Experts of a small language model.
Experts: 128 experts in each of 11 layers, 32 SwiGLU neurons an expert, a shared expert of 64 neurons.
Below are experts of layer 5 (counted from 0) of a mixture-of-experts language model. Rows are named router (the router's row for the expert), down (a neuron's output weights, with its number) and show model dimensions 0-127. Each number is 128 + 24 x the weight over its row's rms, rounded and kept within 0 to 255. Numbers have three digits each.
After each expert's rows: a language model's description of what the expert responds to. This comes from a sample of Wikipedia text that the model never trained on.

# expert 22
router:139145107143146168144116186137124136146137119133125139108101121134145107176149135092078147116123149100097102141134114078115161126089184155099148157117115127141146115138111118106156149117113143177090102104146081118130155113158124156136144133096110087101128102102116125106121101092148142108149108127108171162115145113102131141163130147080092135134111142132151155084153133167126168150107
down3:118100136151134125094140122104127155080089141161098117193134158142106102116112145130115143115140159138174147116136106126133141166134158115183102178088132127118142103075172100122112124086127071124138169131107107125142122126147102133145123115141144175109111121093060134123112097131144131129145157153113155138078146103129111137130151117131148127141102140161136097125133127099154137127161
down4:110155117120148146163124110139145160136131139137140070109104147092096133134103165117077135142167158098100143115118133135157087146116124124103154126107093130141141096151145137149139154143107112118166115108154124152097114145124074115116153099115134146150136140147128089135098143161129130100086099128180148133118104147121090058126117092112132147143157134149127149116146116152173061133152
down5:144157146106105122100112139121138152097125108099110100156078130108117138122137121149142152114123089173131089148133119134137126118135118143154148169144155147149166101098127162146095078152144118103155102120138145127102160139145135083134166125143109136147156130108135111096139119164110126122139140146157156082107111151115131083120120138172148092152102066102082131161112176075139139153106
down6:131119116140119129173133094123118146144114081126127162141171150074112125132148163145124146142119132097114174080178144112089129141108138108104135091141145121126063119143086133109145091132152137168123105137152152047157128152161141101120112114150132112139152150105107134133152166107131112148137150123154128149141174107084141157089135129123098112115116118095142174128143134138112139134108
down7:110096160116147142132087089131116098185127150140120077122167092163131160120149147128122131137148080102145144146117116161101125118112147140148148122118105126118097153128076129140105079110159108107137133134113106149122147194158129096108143123150186117144138160104100140135133102137112118163102179145106103124078099150138102118136135144118129107130156107121153095136115157113118180129140
down8:112099095147131159106129094124179155191137147060120109140150119161142119127135144135117121106135132155133151114121146118141109090168163106097129138110106109100114111131118141124111150079120124118150142111147137123131150152110113101183111144182123102139149155157121141110148118109139143113171171120087119111153124115132157141116118122109088127096169079134173084096161105109125131108152
down9:137134115145136104123127077122164161150151131120115132128152167104138107078114126144146132135147085137143155168111149087108116141145117117136136088107130114109096139101114078147129103103148185145156114170113137127095135117166171136147131169124118159101152138095154107132151045132142126106159100130142119106113140151127128090068099120118109126156114155124134144122158140115117153121172
down10:139094130128145124112125068152103099148143125137122146140124112156135094157152100135130127132132103144158125115108170114091145128105122129127134140195145089123131186131159083155135137091174132123155125165113114143085127161135161118106123112153121123106158084146138133104157090133104147100083131160093118106110150155124158111155146113139133103174149140163151102094144135108095136093103
down11:136121163141106096115136121123108108115154125117108134140110134207094132161132100128132128132107126175139135096165177143124173171118143104160126131135167134123082134110144118164111165114156103134113123102086143138122147148101120110093106122133188134106118107104146138115175081107132139110139120107149169132101187132156117133136122138127135126100110137101134086155122129068104153134145
down12:183139152141101143134158123144122139169119116108147109162140126126061130109158131186149090105092127113103125144131074169124085087111141122157140123128091157163134092131149132116077133128140166123105131130127100147168156125062138079098086145149147127115113151144132111119119131140106110140112154113103134103126135136159113157166138107152130156127143104147116107145106142143101153139131
down13:094101107107115118131103085155188097127140155091136138096164124149139086097093125102129130107155136098169123144115158127115148097160137147121161133139150114107084121138124121143130154125119135128129124164093161082148142130136116109142111068175138115138158176116073139123161148126152101122138142130135121118134130119150103157128118112165143079153090118112147165148184140102108120145138
down14:111134111131108122133120089125117147126092127124140122144102117124082138142121113155118145103130145092078092076103132158169084152098132154149121127113142147156168155159126133092124152125161156085100099139140106136115121111152100093163110115114151182126125178134161153134115163142084160134112125102125149150152146165106091099147123110162130129155134138185102133152095105110094134142132
down15:122158128098122134161116098125115117157184101100137110138078105160105087118144094191144117119123138136156109147151072122155189098146150129100152136142131103094143129125113088141133173119156146153143174087150114126123141129144175137123097147117081164154135126142137126157135130119096127146112121144107122122126074185135125142139122108110135128085134100106151127116108107153129124132101
down16:135115141130107060169091098128106125163120126142152127126161105149143137102104139112164164105168161142102170126137080143133142119101131105147107128154150116139159155113111124150115131114093134075124121144130115161140158138114134162110118128147130172173141137105102145134114132164064187132127114154122136126126130138122069148152123131115116111109098101135183105119119124119123107070112
down17:106112152126113117156118097122101101155100087121117167152103136123122152126134083127117156142147136096156107094120142103140121191139114134150138160145152110114124138167148108134122139142198100121117112141142124101098146071139156118133161105160144107096118134063127123143178100097154078108126162126148166150138159164088146111111125121115108140140090131132123128103143166117107142127150
down18:143116170139135104135088105122086122171107108103151105091144135144112143119152129151144123178159112126114158167146139134126106166167143120145150079112096130151120138123119144128125085134153120097112069115128159139087095129109153084131153161121182141150103141099161157108158113138083128148103145137121124141100121114106096071146113109144111096156126111139106106140133149135145168109154
It responds to: Table cell separators. Pipe separators, blanks, dashes and small numbers or percentages in empty or numeric cells of wiki tables, e.g. results, election and census tables.

# expert 48
router:138147098118088095097120104071153096104120157138112101138137155191087157139158139143128131143098154132144127131119115113164127156140128138107110085157138101151172128116151118107108156080131151130075113134104130141183144118113146088095084126163084124155135118164093133158145149117087164107118126139097102153152171138127150124149158125109126134124115113131128095155119117118134105119148
down0:128147087087145091120113169112091122092137092145119136095128141105137177123109084100144131117093114111108158154114142072139145150077150111125113106141132124165113156137128150138130144122138144099077143152086126132131134121084113175128117128120151150183175112117131173132154088158112133149136142151103149130132146168126130127144122171120106144120144167130083150102118104146148109122153
down1:115130062134125106135116100158133115115124126133152148130083120126116127118111128152116112168168104099161097141110207157149154162153132162092118167126097143149132126132128172138144134116133145105097156144134148107123064127125184129147129118092161123178130144128106101114150107092158125123129119124135137138102102141128138109118152090119111105165147104156141163137111120126060109128110
down2:115116156130165137137107162145134146156121128116145124139138112108152126130142187104141132180094193118107100103147114159093080144135125138121114125117109123114159109147115135151085067144135128118153154128132118170122105133188121166105107097084154121134096127102119114124110145123122110099146116166162176096097126128139104130065095103132146117139104148087130130133136145135147150160143
down3:142138080151109155117128125103128153082130144162153092098151129157167131133124120127146133138112140099115086137100079125152125109087150112131149125133155083149078175130143146103126145100154153144095143166099134133160077148132143138132080132106153121119105081156135114122147144134118150124101106110117105116105101155138113087133149146171107145170154155141152123131138162077118109111161
down4:134137137124158119157096116149137150165099135134130124140122078109153133144118162103091124165117170101089122097185112168107133124141118110122139144128091149152129105153134100143098110097148076145133153116141161113167113133137127118141171121073154120128126152070126174129139129111135115140113132105161134098093103131137128124096133118111177087173108111137140122135141176104077151129142
down5:125102146134104120120121159137136144075150134121095120083122149118100096100112111140169171114140094148127148117131115091132111127100122146131108083138144117140145136171125126134115096142114155124073096133082129135131166111101137134101104141148124169138110101129132141144151082166087181120111133147113134173145122148134098139156153183165126112155177142119077149138138177107130100128120
down6:088113112144122118144114166133123152114116121146164121131100131124168139121141082141129090128130163099117188106148207178131140113174140104104168168085100112128110120140121113143127181129150127157096133094145158145108130134150152111138121125127076110102117108139084086103139156116121090140163130131104107116145117128136133137145149105109113088157096134108089145153138115143159139127137
down7:113101092155150127129125129137124139162130095154096122134182163129097115099166111142105138072129122113100159111158120159136164138098094103142131130136150155122113128109165105112121100121103113117141131084150157116139134126116167148128134132111075131086134133116149180150186130109088134142092133146123120095164119082141098131169094119153105174142163126104134142149112117118182121124120
down8:128132113135142098114122120123167131074158118163157099141140129115137135153148112136090083110163148115126139145174139181133141118138137142115127137128088082148075124120139136119122154145098128115096083155096120145115164143079082118141126106141117116117150117149120118112147121148161144118158110118120113142111158141149175112182156153086117075103130101202115131130129102140136101123132
down9:109129154127130154156131150131082175163122138138122147175097137136143124159111161119103116174108154129121145118136097172095146092152091094129136133139119141125133137136142144113091127126128122121171127103130107097148101063174125172172167112112136130122109166105102139142079112115144109140116123074147117077121119133150103110075116171145136121158113109101154120123158154120144134145119
down10:156120118126068121120149162098158143080134135111116171100136140184116133156170101093136105125129097104134105142081115103130126163156084158101102119150117109142110117133156122169135137120149141135089115115094126116176142138155122117123135136126141070145147160157119142159141116144124145094112128148123170140143146177109103165102156088122151145110114129152107102133087157127099116102111
down11:114130155146169156118121138119134137167133158107107110135124099077108088111150141135094169139096114138140129097129148116092111076128114147167171137095130109137101100112120087096131129134119107107174125103159126131156086156145108202142116131135100169121123097151152134108121127135122143128133089181155099139114139096128128138136111134103142155123108129100139144140101144108108166193155
down12:110178119127112129126129143110135103083117151073164162123117153098130113128133086113109098148111146170142154098136152093133097163128163100107143128155125126167182077128167121121097113094166113128103126153090119164113126084128168131123140111144157110131132156131154123110098100147099110142095134156131158120148160135132093133133140124135126128147098151147091164095145088144169154130115
down13:116114127117161125147109103155152138167118106162119131108153093170130122099152131127144105080097116123120144098134128146133133112089136079127118154181122122090150120106061134109110128127141159153113112141159117154141100147104156105109181072099125126154120156141131164111147140130150098096119111146127152145178088146110104090105163103114126148130093151147141125138139149160134118156172
down14:141107131116144117123106140122128091109128162161149171137159139126123121113129155138070144126137117138160128134162128135172121170147131135095102125143118134127142111135146151138179158123123116076135120130113140130142142151162102141115089084144115130153146117132020142125123139138114133125145084119122182142112137160126130164130126117064127143124090139113107143098133123138105057143138
down15:134127076142084093137162110150125115098157125121130153128079135183141159142121115082142147150167097162127093136095157152128123139172158138129090139156102102114114128169142140142137119135166164105128097134141109108127129118137105096152127112165156070112125105173112106098178130127142123149115119068134102145120115130122095154165138160119121140131104129160128117116091122138109129110163
It responds to: Pronouns and auxiliaries. Subject pronouns, modal and auxiliary verbs, and infinitive to inside clauses, e.g. he, they, I, would, could, have, to.

# expert 37
router:125133154134113139180164152106141127113116122088132175141111118151129105182119124113143081109142134137136143159141148125143154123110125087153157161097113145129162104080146120155136104151119101115119102131184125113100124122143104148156099116156148160120126082111096106155157103151137108162128114112123103121118168121135081191121101176117123125116138073080108127164128127098138117128125
down0:114149143117145113103103157127140116135147088165111094148173119142157111114125118092089112166132154083149107163137143130173126117161121122131143150126148136130061167138111166105097138148139108143128137128080108117097143148106132152090087121169135165118108100161165110101149117182140108160172104092142113113106104155134134143129106117106091137083137140156118113130133115096136152117114
down1:127143142102102097115164107128070149135114150125131145113109125107149142134121121139101126163153105120088132140094135090126121129137112125179129146119140116195084118097137104144155155149160127117120147132075080129124148137144111138093096106111133098142114115120147154124134101146166150140140186103103082142062136123151140140123140158139150139101137131112120161141194164140118162111117
down2:105118113102174150115108131109122125178154116158103157100125129158127139136153073127091118152127105137132097132152132056157134110112134130103117110109150102180062150124169134134139142135149088127125133094140144124145114132159142127142124071113083118137112158124139154131096150140112166100145123116094114173110129179122117111122106098132118174124134159144116144146143159126095160147150
down3:129144122106176125093115170123087141111102154159164134136118143154120163108131110112104157144118161125102155158141122116120128110129130114120118147149150108128143125114147087144205128142109121161087128149112137161127101094103150105135057102075149165126159114149143117109111146122105148129107093111131119129133164112155101125127126122135081135114143141160129160114050143139118155097146
down4:125125097112122158149120117101120147129137095107114131148163138114150128099147131153112135149084125128155169117130152154102107114107167111141132133122151125137091109163147096166116134098154116143124193131117152139106097128144146125127135200145113130151090129120120097131178088086115112144192152121139136082096104166098096123129131130146138117137140123125143091061105082129135141138108
down5:136098143155073152114146131131098139099103153142142127125165123157114147141127166126149120124177095136125186113096137150139107123147111101154086154126110157104134103096097077129128119109104101143173130103135098100139146124161145113145120148174152148147139093175138150138133124092112104169111131165134131093136155122139134160127125169114171104117134089109153151090121096106105109140094
down6:125161109101121155110110126089141139139092148124143154151161129138096109128137153115123124114158134131099089138157124162137160153121100114126099141121105130124092084139137152132150135128124147104170148154140155156127071122133088142105110171092099112094144079138176125151122171070126108165123139095162139155146120090172138132111138094145131131124151100127092146150119110178100095113146
down7:140141105151131102140132143145124141111151107106100135123114172117123121058135145136113100125050136161106140127157100099131115170125148130089129191141119137095125122108125093106144123142158127199105160098134159133133121121111140108121107131157159082131101151103142114159105157137160115163131145105101107127140092162125088158110122141155138163146118150110115122162130122151120097149098
down8:143150129149140104147144101154099111131097130112111105102090098100097125126108080151116181141145119167146141107089132128139102162165129120123132109113131145148120166101204118187128129160134129092127127119130136135127168127144124104135199129131119095114114149098097130090122111098113159140117104136127115112139186126136102106095141110099150161142119169162140129127153123085122153127148
down9:097142142099148123097077165147158128116138096116077109091139114124135138135117131138148115151112149127152100162089103089139106167117126145142145094097164149148127162161135109123132167183129167109122138121084124081120118143090121133199129139133105121133123131118153124117144150097116137134161131141118139132127114125144089079134093119129154097173130110122117120175191144099141131115117
down10:136129141115161110132099151142128170167151102131111111132120085143137138082143107127111145121110123132119108123116128112161072085093136161135097157131143150105095096120131183119107181149115123129095101151108101160113135155121140088127138118129121114131106129149127119131140168084141128092110176117160082171096115162165118122115134160107130132125137125124186122178153161136128125074134
down11:143085162158151135111117144141105149121095151074152096134149150175142130136129090122115112154131140151149163131131168127121122119112120117142162153114110096105138146139136104100147105128167115114138152159144095153122118097145149140112094160114156172177137126083133092106107117129114128142172144116169143110111172112093164138137126093139126149122102086125118121077131074124136073106107
down12:150123108119151160109099150116074128124145124088089130150149122156111136118122174154127148121121109144129132162119112124103143098189134110114153096085140125146120085131168089122152135126111137152177168100127141100115120142118149161112117136156142151094147149090133117114141135119143141172086138139135128143142113108148080110117174152111138166156159102113100082121113065168119117122135
down13:113119160148106107124144121147140105136083152105125160130094112140159132133144169117147152090145128107151059183142117129156162149166067115136127111154123098105100158107139118099142139136132146151103108162143164083160125126160158145110111089130144151132086161113137128129119145114142136149098120123095088101082144099101134116131150127152109113086127185129123101115150145132121119131162
down14:146150103113162139151125120107131125154164122137120131118124124118147147161140113131094125140097151122153129130106124113127137151089135178171112149080112091151081142094105139148132136097138134138066143124123124137120136158112178145161105105135110101110082157114148155093114101154074114117152151136107136159085131109129117092135117158106083142100134164144091160160145162143158096087143
down15:092106133143114112137116125095102143133134099148123146112094125145137162155121097109155077163156099120127083104139152056178145142149125135162118129158139166123138141091126073135111141156159109106139132115135113086135141127152127119155147092138150105121121151112145107132141174116116132065075148146150097179120123154149124144125122133129106134164119137147105127135101134159121165106172
It responds to: Section headers, time prepositions. Section headings like ==See also== and Charts, infobox colons like In office:, and prepositions in, during, after introducing times or places.

# expert 8
router:121086123129146159127136183159143150088101133171113166156173128112132112118161127096094160125144159144127078127127146145099142113086108126129090116123093151120114120099125104135106134112131137114150134120113140187107104148159128192118129157117132146181134084099118120116087100142126127132158132161143149156111111129135148112137147092109133125126120168129099123119168129180155155120085
down0:121096103153127149089147155094138147128116108159163145134148134130121146072131144104102132159062153157107138115098116096167108111137127182103134122153122116092118137145110113147158172107101134166092150075105106165146152156103116139129131124134098165133082163130158143120115085122112148138095115174128111095095140125149090113131136138110151126150118152133134134126105139145154149084145
down1:143172145130110106107133117111116126112161130105128137142115132124107101094144145099154105102153112113134096120103177162149127177129146159122140138128134150148125124095117148139139103084154123119099100109124107133155141122110140156118169129116130143107123104134097134175144165130122115105107107118147132103134185114098194173140146137080068175094076124110123147107108158145146167157137
down2:150086162080180136131078091095150135142164154126139118121120124141142107133134139148114132115132147154142109151091162134178108120128154141143144124140111131124150142154126080110105122142156117133127135119156101123162116108168163171093121117125094129120138162134078170112116161118123135119130122112176115115128137201137130116137130119125093122087109096132058119098133106138133125140077
down3:111136154121145148119135110102096123177151171080169131126164135108094121156127088104110117109124123129095163124144139137119109137108129114145150125130146150145139137139136159115123141127102111093134089081109129126164116148135180134097087163137124128142114110138128077122173150124211128080116093094139134120142133147103074128118146133141135148124121148166085074131130158158142130129135
down4:105095125093124100153143132153161107141114126128115157125166110141144132105165143115091151136134104118159129108115158065157120146102113160083118144133130139116078092180135132116129165168129180124125081155121129132099126133158081154125182105125118121137129130149146145122150168128133074101124151120108129123120095126105134110126125139097087100176118122104149130146177164133131153115102
down5:125139085148134127110106089121168145152165101178143148162104154164140123113100123126114117095141114115103165142117078091157095110115165142140116114117080114104186127141115140115109136105132080154157129088097141149157147135139135093095071127105106132132137163142116138094132178113140103107108119178132113116126130122133134152137169101169125134144119181159141132127118139135125109121144
down6:123129138108133174121116115122115122106171126097160131104097101122157086081144146132137115146114138097109111116104116131140140116115128150132157161116103089148135120141134151133151139152119116132102083162087098116118152131152088151119120159114092172135147126133115134129106119104169125135129118132134176159076154093133181152136168117093090155083125116167094160112163152172131100165145
down7:137141163104120116109152116155108152154085075113138149154148180084128133146104132140141149156132141114125127139120119142123117140111114114146110161153108122131122098143142114110066075113162105087123137109135095117133139108162129104187153101126125172121150114132149160138161116141116076098100135123143184167142166097143154134121114113115123155103104099124123110080168127122120121123173
down8:105098166130130114182138113150105126086116129126103131176126115108127098145154139111101103126142135102138104120138095162114118106131159087173155162109128136122115132119130132141115119144172151132115122176091133115138188125121148205118157104139145175113120115129153139138139122113156136100142110139103091108134122169081116166160136140112123118074103145109090127075126151107131116157122
down9:107085139132129134168110122111122134130156135134132094159081099141129128127117168132115101137153094152136166160133155087139150115111135098122131149098138127121098153131125118133126115119177123130094124147152099123122115142176137163108109112137127115142117193095118168107075134124071162158125116128116055158114137196097133139164133143136117157136158130128130135108111108127147077110135
down10:112123143135131147164109120125128100116131151137159127131102116101138087122182138142132157126127135117135114176105130118131116105127166179131144125095130089137101127156095107132105115089132123113108182129118152101146172146142150138110103139117123133125161126184124167115119189104085109099146142107126134137106159154135132144149160138124067117071131111161075165106107103118091134108157
down11:089153148151133115109115104095087113132121130162098119134142111172114134135111151184186122104127159123110081161156075192176141144132114089120138124110140138134158169124113083093152104108131099112097134118104124083136106116143127098143154145103127159104093122113139110138147149108107142178148121119119145121122166140145130135130088169150146111162131105139139097118139149119133113143109
down12:127200103110108160094110131105113130137130104134092109096142136125119102111141141138115119176127140174108108124130078172143133051136111144157089162135126115105111113106134115097150146138114168133105105155160100136122123100113114112146106124134140150115145100133137141143160059142141161128112108142140164134130130072148126118140116132156165139125142102170119175110157106126164119130152
down13:148114133134129127144134150133111160121095126143130141174161156150148120131115138098149152121158101145104158134090133103142138163102158098155121140157100174106174127107120144145122125123106134109160102094069121147132091117133129132160177099120159092124159094155141144108149107094162133111116124147164148114121097109106136110156115142142146127123076117093176099095117086159110114101075
down14:108134138099130091163104137175132086134129084127156105143151130142113125114157118099127139089140131120092121119133132148127151139106116082127130161099172133154136148112120160176111111162123095136102148142123090121155153127120148151110168150112113130100098151123107099122132144144130143123150168104071134084131167097142141178167108104099089159096151162111129177131145103154138115110161
down15:129132163205094167113115135109092122130128120126108111178095146123150109130143142139115099144097097121147126128077055126142100125148115121173156157164173106107151128094099117169125144090124125103107113099126131121156108160145111090118137174139108132132119153089160103122152102163136147139099114149113102112139178131142147138160115124137148128121130152153127152139105125095116095133120
It responds to: Infobox and table separators. Line-start dashes and pipes in infobox lists and tables, like Time zone and Summer (DST) entries, plus middle pieces of foreign place names.

# expert 38
router:115117189135065143154149122151135131097123123123166110136121137116145114085148140103098131111124185142102156131150127097106103140150085105147119098118106144134177106109162161128138136121117134148171166139157137118127105102091145125153104112120137114130132094153071116133135120162115088145132172099131123080177154120144139169135120139124112110100151083116142091139105100107120119128163
down3:122142123143148100117119159116135157081142102146150114148098144083111131111127118155090112157128124192134164096127123120111131173145123103125126093121113156135137152079171137156125129155150134120096151158129137132133155142104106152091120183088142100125140124139108140171101126078112160107156104153109161126124130144132100122096085141112136157105138140117130074135108120153174101149083
down4:152119121127148145156133097131151132115132096153126066140152135154102144136106149109106109139100170129089120160139134136151090123131124156138136124147134073093112113102112140134149142145117133115109139094175124127149132172155158161093090121168127103080090125122135119109084163139143133134153092138108134142117057169151116107109172138119127150089141140071105142133122127137115126127180
down5:100104159139102103138117101160169145164122145139128097157171078151147140136152102139153142178083121173130129132115152111085117115141123116090149150162126066109144112179121157129123116103126115135157117113076151107137128139133101130111144117153143141133109142112146180085176093110142147098144121112153127144140148110098119114163089135118151142122141100132101159121132127115090098112158
down6:120111109107145145164104126126153149114129152141090088101105104113152096141149098110108090111075159138104108135125115153187103127179131126122142125155103110107103122141121117102174134170127107161113116123110167105074120118129122108119164092157105113113160145160136141112161162114129111135171143142125080149141121112096142103104150137165147091145149131155186150107118139145104148142138
down7:124180096121141150116134102114142121136104112125141154106115124122135157183091172133108121137124113150130098116167141102115116102132147175137144099126169135137192122150106135120134161123159116131144095151157123099101099159106135142121076142119107121112110150101153134159095114132189140128091145118138143097124139134126140135088071151118097120130141152144133063111098083143118130111086
down8:134154089116141137120124127135145136121161098101134104130105171170088143101153142154148149115135108124126120138168154090096171145100129157114139112135126106120169131150082112132133124147140165188149111116121145123139157139140124105116113110147118132146088180117172087137114161096153098117111131108137169133135090118142116108104119150120153108138093110094131047106123124090144132082118
down9:127146101169104120101153123154122113157088145139140133108123111126134124137133154107109132139092127145128077118140123116099144139117127130090122158126137103102146180123098108180151109152146075149089166098133122174122081119158131147133194113064141080112173145109113160142150097097107150155117142132107140152107099127116159144119123139139131155131125150133137173114133121116086164147123
down10:092119121145124147134123142101098121135094104128129108158105124120132139142151109092136110117174140111109111150131075099153117131125095105129108128104124161125082089099094127171165128133155131144107162131161105123157141113183129121149132127131153096126139152094106127098120121162142136179118128107099165103109146143171167108125142162118137089096145147160100176095132112118078161172145
down11:153154161104102128138137123175122128112113145114119131080139127091088147142164144145126154125150118122122179115095112088147116142126122172155133162115137113149089088089165082157112136103117136110139117132136101123126141116119125100108174088169134140119144150119150136151123145109099115122154099108120155110119186109116155116139136152135120108123084130079127143104124159172146181093080
down12:191099115107130105114159131087131097129126142181097105142135139106139123126121136152084159130098108136112148124119158125120114163146163153131110109115112150142102096154160171157112153132110115124115107136116085141099132131088103148090127158148114134120146096141139140111152140083088157137162137180165099163093152107120121165096129141135145142143091108125126132107126153130140152054142
down13:124169109094130118133130118149110114173090107130151135157163165124092145090137105127113097182148112157099145122125106098102160082127160142135119147139111129159114114165120120111148139157179127136147141107116136089146118132163138123113110127104144111139100135133175152078117117127152060117146163148117106122094158105108168148095126086133176152097123143103118104131126135122098162109138
down14:122118186139103093164158099122106123123126121162168107144141173138139138182135135125157100146094092141120172127144121122122111105166136099159086120138142112169186145123103120111114158133121079139119161094144149136149117149108118118098150125125124151098117087134122148109093109156072089143171151063139105125107167129120142125123152136156114114109142118121107114126127146093108120136137
down15:100138107128118143139143144097154117092109150095100164127123170144144158111106127152143109147135137115123128152115107103102136134112147129146122119110158118104141087141123136062122137105086136134168131123113147122147105146125126103138146082157123150147139098172129111157109133150130103121123209098124136129168130143164113138141125159126101122148139122114133031097118151115171092173131
down16:125142126127137122121072118116115147140117135112152158135070136151134184132128115107094097125084094135187102098123144108147115171133117153153169088156147109138142129110114130110122184151168141131136126125166162097111109134118138068136115138109163080084105164108160138106088131115123154116119115121115110116138153069121120119108135140156130134147122146115141133190139134132142132151119
down17:121141131138112121134168149128141128115125113112128091148118173099144135143118094103093138182141144074085119138132148114122116122149175125172100126136142105176110119117133115152123170111133136100101157178127096132125152133121131153157093173105109100106119093081122085125135109157129104140130102103131153158106174130162145173091107167154095092104132160153116122141109116103137145111112
down18:151143123117130107134112150157132117128141120134127155122124108128138171107114117166148140110079159133120091132100102167174107096133165125173128086126124125116131146150099137109103112141155148097087091128111169135120133128100185113121122165125129139124103138134178121145155142114150167085136140095174134136077111113096093080132147131104183150148113113111090140142159124142106134081111
It responds to: Locative prepositions. Prepositions, mostly in, also from, on, of, during, between and throughout, after a noun or participle, as in "largest wind farm in the world".

# expert 6
router:167121135139129165156142139110125116148082109153147103100135105106145120121164157137095114146137167158125138125133101121123170145115081140073090122108102137133171110120155129150126124108130113132088132129106080114107160117145130123121153125108104130140143073183157147094119132123152127096117139166144151145089134092085104141149171164097145152186093115111129143121146099147154148103121
down3:159105130152115131165120131127123133122141159106105136138125047136132127116101126131130078148143140103156131146138090123173122115102110171100154139110099124124161124165151145134098117139120110176138148135107156120105122107156102125134101135150156110139149145168117083132133154113135124094139174116155109144095103123145187160159124154142076134137110086131173074129134116140113099094151
down4:135102169140091106115165172096117129089145176089136111162161116140103131186102123144111163110152136150130144112107123138109130117136141085065110108154132111120126097112134118139113116171123116110114122142090143102138126147114121140107164153097148145114156138132124137117119145113065154146079135141112140129105158098159123168118147099155183107116115153125154135133108137127117183150091
down5:115103132146139161137116082136088136147135122125132136129101111149128159128091137116114121127149136122117133133094131099141083108173167118139174114133155151113157105134139104142204182136105120128140092105110120109124095105160186058139149125142087116113082129131161092131136110098105117105168146151131116128154153099167103158109109127117144145131133137146144138143142150121126101119182
down6:112171109122100125103143092139150118165076098149131169117183147129110115103148121126121127148166124147117140114099179129110116189142140138115133162163104133135084100113131123100123109086123164102120085104108119124132121136094144141113162142128155116122134135133127177136136134139148135140094107164134168122151142092071082138119132110109137072141125119090132150095160134132117157165116
down7:138141146105128111173137116117152154143105119122156179156088127154127108111137172147126117125138151095136095171102084130164163135110145119108143124135091164127189140132114120091113167158108137133073069112101132129110150086153137114147104183118111135124120128145133133140120148112121116110158110135125126129115152065176135135135111135081109161127117144140127126112097150120082133099099
down8:104133142145169118125133079107131120111132086149133125126132112151098120094139108141119077145091164110174142123157125084127145102112156120120151148126123135186136153144100155141191154105117085170104122130122062170143119128085137134136127145147130123146133075120149107130151139113134116149154094093120142139107117142152133138161075142123090139122135137067126150146121147123163130112117
down9:129141133166111154095129126160151140118136101132080134107141128138126102092143105155142110144145128134162129150138139153143159165125140119128163087131097128134111154167134098112078114118116127155143112146102126098105139088131158126158087136082200119164074137124135110091132106119134102122168142095155131126101128168087141143137131082095166138106100104144124080160125129153153137105116
down10:079129166090144138086134154134091129158130134125148125095120131115088128136140144120141128158126109124104159129136161113108124144130168117116149114096148121151109177148110137099100087141131157151119120099104119114190166139107147132086148153132114113146171101163156113100122133117135115101139108070123136133084148147143129120164118114110135170094128087121116154147089133132074179099150
down11:120143138118147117113153131118124098103146126139145098100133124172124091123128105158149144161133117128133131107150126124088187157137136166144115094106131126108066171132159134102132080161112122125082126135114121101140116148125076137142130122110162118093089148108094174150155120126104129156136138141157135134137127141074132130103115090106166107082116161132108115163171106110167175151127
down12:148084111073121129101147125117116111146135123115135133136156141088146172148109133098134117149111130136091156114139124092131098119128105127080081117149150134105137086132145120134154151119119122127120153115125124116127126128090108098122149099162090138121111170107160150144106099168139148126135141119098085174190108148161155082089089140150167149162180175147153141111123123138124118136150
down13:116148105128127119161119094152110108126134101108122121142088112129135093098112158104133137123114196088156067149102101173169087130127105161169156136140142133129185110116165153111123104148111156091127161126117084142130122121136166123122121166117090140117147153107082106125142152126138100140088134147106137111098145111156118170127172119137129113137109134153118165124119109146147093156127
down14:135153126107169151173135156127090133099171077114136100081117126156117123086100110143131123141102148136150134130162151135117143118146153134132137104089157155150109118165129145124194134173099096138101118130121113132124092117133099118166139131107130087107112127128129117119099116100118084129160150126160110144124058139121126121120154120151146121088149135130175090142116165140133129184158
down15:133122090128129101139140116136072141089154127081163132141132112150156132140108130109148148111102144147117139111132138144113140134156151112120136069164105127141181134116116150138140127120110102108123146120122114122150130108130112167084152124099099148054147127099081146138130099155113163151120112142111130112156150063142113153072135123153133111155169150164168157131099092130143139169126
down16:101134170115098148125119125153121135164097120118101140157159131086107157170160117164130153095149110131130101112102092146146062118101064120134105143174156175127186124127157132126117103115147145073184118107137137125128128124134144104130140153120109116131148134125140096126139112108143147127084140135081131135129185098170106111157136122121109151147155101126105137134114111145125111135100
down17:146080159175152101111133132141127103088178130094131144140104129121108150169126099175137147138109096143119147084182140122153165139118115095137077128121115111118141100145079105109104133110172096094115160109140145155107161116113139110106113135109119120112124120099096120122153124150117144136174118151133141099180123124147174141120104109113169118141171148140098154179127130126112130123134
down18:108090101148149095072173154115174111151115138134104131105156132117123137156116126169105119115086149135135143098158141162113110126117078146110106153147097102104085134123151098139118155105136117114154171137100117154087159130112082176161103139168095145123131135134146127135149095152146139129121120121121121109161138139111148114091133146127146115134188106096119123157128112156142141087078
It responds to: Table cell separators. Pipe separators, line breaks and semicolons between cells in sports, election and results tables, plus entries like Nominated, Ret;, GD.